Experts of a small language model.
Size: 14 layers, vocabulary 2048.
Training: a variant of Adam for the experts, 656M tokens.
Below are experts of layer 11 (counted from 0) of a mixture-of-experts language model. Rows are named router (the router's row for the expert), down (a neuron's output weights, with its number) and show model dimensions 80-159. Each number is 50 + 10 x the weight over its row's rms, rounded and kept within 0 to 99.
After each expert's rows: "comes before" lists some tokens at least twice as common just after its tokens as in all text. This comes from a sample of Wikipedia text that the model never trained on. Tokens count by the router's weight.

# expert 81
router:53 49 58 44 39 38 43 55 68 54 56 35 43 56 40 53 54 55 39 39 29 56 50 47 64 44 55 65 51 65 47 65 53 36 37 49 47 43 42 50 58 52 51 48 58 63 31 46 55 48 47 61 49 62 47 55 42 62 47 40 48 44 60 55 60 59 49 44 53 60 42 49 50 32 48 61 47 46 37 67
down0:58 62 45 59 59 57 49 56 37 74 60 54 60 62 60 59 42 53 55 41 67 58 43 71 55 69 35 33 55 44 35 48 48 40 44 51 39 46 52 39 52 36 51 55 51 48 38 53 51 61 50 46 74 55 49 51 38 36 40 52 46 50 44 55 28 53 39 48 46 54 39 70 71 38 42 66 56 29 52 59
down1:53 52 43 51 56 55 63 59 42 44 53 31 50 51 32 66 39 60 43 50 48 41 40 48 53 54 47 69 63 46 53 69 45 38 62 39 51 52 54 38 42 42 46 53 39 51 63 54 39 51 27 40 37 56 51 22 57 47 59 71 45 40 59 31 42 59 61 58 48 46 55 47 53 56 65 57 51 46 52 61
comes before: "ly", " ", " to", " the", " in", "ity"

# expert 22
router:59 44 56 30 40 39 48 56 49 55 45 52 43 69 41 37 60 59 46 42 38 52 62 41 54 49 55 68 45 56 52 65 53 43 41 48 57 50 58 37 41 61 50 34 59 56 35 32 59 60 37 57 36 63 39 61 39 55 53 38 51 49 62 48 61 62 47 53 42 62 53 40 57 46 49 54 52 62 41 63
down0:57 37 50 63 53 38 43 48 52 40 53 42 50 36 42 54 46 48 51 38 55 53 46 35 47 50 56 50 58 48 53 46 53 39 58 42 63 53 79 65 46 62 61 73 28 54 53 34 58 53 59 33 56 52 47 52 58 39 51 53 55 66 31 61 51 38 49 49 45 44 50 47 31 45 51 61 61 47 54 55
down1:47 46 54 44 58 43 49 42 62 58 37 54 48 36 68 45 59 73 54 48 37 55 55 51 59 42 61 56 62 69 37 48 41 47 34 68 42 57 51 33 44 42 41 53 56 52 49 39 47 52 51 60 43 55 54 57 47 62 31 55 40 52 41 54 37 53 65 41 48 27 57 54 50 40 55 45 70 33 28 36
comes before: " the", "ence", " a", " as", " his", "ent"

# expert 78
router:62 37 60 30 56 44 54 58 42 61 57 43 51 61 38 33 62 59 39 44 43 58 51 43 66 43 62 65 34 48 56 72 56 37 45 40 49 52 47 45 44 47 48 43 59 58 33 47 57 53 36 53 47 55 56 48 38 62 53 46 56 40 70 46 55 65 50 37 37 58 53 37 51 45 37 61 51 61 34 61
down0:58 58 54 44 64 48 47 32 56 55 54 53 40 46 61 54 51 75 65 44 53 56 33 59 53 38 44 46 40 62 35 49 45 35 43 55 36 54 42 32 49 58 50 57 58 36 47 40 27 47 47 41 59 33 48 36 44 55 52 43 50 38 51 56 57 61 50 49 56 53 49 61 39 40 49 54 59 60 70 45
down1:55 45 36 50 39 63 49 44 32 48 67 39 27 52 50 44 40 45 64 49 60 48 53 54 59 54 53 46 36 58 46 53 68 47 48 43 45 60 57 58 51 41 37 55 64 32 50 46 52 49 30 41 57 55 39 54 45 44 57 29 60 48 39 56 48 45 62 55 54 48 57 45 61 54 48 48 48 49 60 35
comes before: " the", " a", " his", " its", "year", " an"

# expert 36
router:45 53 56 34 46 36 59 51 68 61 51 29 48 51 47 33 55 60 51 41 39 67 55 40 53 43 69 56 68 32 49 51 46 42 35 47 50 44 47 43 49 59 45 46 56 61 46 57 51 51 36 54 38 56 42 57 48 64 54 41 51 45 56 41 63 58 52 42 35 53 50 40 61 33 47 73 55 54 37 60
down0:43 58 67 58 57 56 34 45 39 52 31 44 51 45 46 40 52 67 54 39 52 46 42 48 48 49 43 56 50 64 46 43 61 44 39 58 47 68 51 44 53 40 69 32 43 49 38 64 40 50 57 46 52 65 55 42 62 48 51 52 55 50 40 46 46 39 63 47 31 46 40 37 57 65 40 48 40 58 53 64
down1:56 37 52 47 43 50 57 42 38 36 44 36 58 46 54 54 58 68 56 64 52 51 50 44 46 24 44 47 48 57 51 57 39 60 62 61 55 68 53 58 68 40 49 44 35 42 66 49 46 60 49 46 44 51 37 62 55 33 69 56 43 63 48 57 69 53 54 48 49 58 63 52 41 45 58 41 38 40 45 45
comes before: " to", " of", " in", ".", " by", ","

# expert 12
router:68 46 60 46 40 41 42 54 66 38 59 42 53 51 39 49 54 46 36 50 45 58 47 36 72 50 61 61 51 49 42 52 47 43 36 33 57 37 51 45 48 60 26 44 50 59 33 42 53 49 44 52 41 57 37 51 54 60 44 38 34 48 65 48 56 42 46 49 42 54 42 47 60 24 43 60 56 53 41 45
down0:51 61 51 60 54 41 51 49 41 38 47 67 39 82 52 43 44 45 61 41 48 60 52 50 56 50 46 56 43 46 61 47 54 45 51 48 42 47 54 23 52 54 58 60 47 57 35 62 52 44 53 56 49 58 50 56 44 49 61 36 60 46 40 45 72 61 58 55 61 38 62 46 48 45 47 47 39 41 37 54
down1:57 30 67 59 45 68 61 55 58 52 72 55 37 49 36 56 35 49 53 54 54 71 50 48 59 70 54 60 34 49 34 32 61 40 48 53 44 46 39 39 27 37 33 41 50 31 40 31 49 51 40 57 60 27 41 57 49 51 58 53 63 45 60 55 46 57 36 44 63 62 57 46 47 73 55 50 41 35 42 52
comes before: " ", " the", " by", " and", " to", " a"

# expert 47
router:53 41 55 31 46 46 40 54 69 53 63 34 46 48 35 43 68 50 39 34 42 58 66 42 61 56 56 46 50 51 50 62 47 49 38 42 49 41 39 46 47 48 54 51 58 57 37 41 65 47 34 55 35 57 51 47 56 53 48 38 26 36 65 42 52 53 46 40 38 62 37 41 62 48 46 64 47 56 44 57
down0:54 45 47 57 52 80 35 56 42 33 59 43 43 18 37 52 47 61 50 33 33 50 43 48 45 43 47 52 43 39 62 55 58 40 41 32 55 50 72 46 42 56 51 68 64 59 52 70 44 56 69 51 42 44 52 51 35 58 59 71 47 53 44 54 45 33 52 59 45 40 47 79 44 39 57 41 45 46 43 54
down1:62 34 42 40 24 61 58 70 46 55 51 48 59 32 36 42 52 69 49 47 44 57 51 49 44 62 56 56 63 39 62 57 52 62 61 44 40 51 47 69 45 63 63 52 38 45 44 57 53 32 42 51 50 51 44 46 42 34 60 63 41 37 48 62 51 42 54 44 42 41 52 49 48 46 47 59 43 74 45 39
comes before: ",", ".", " and", " in", "y", " of"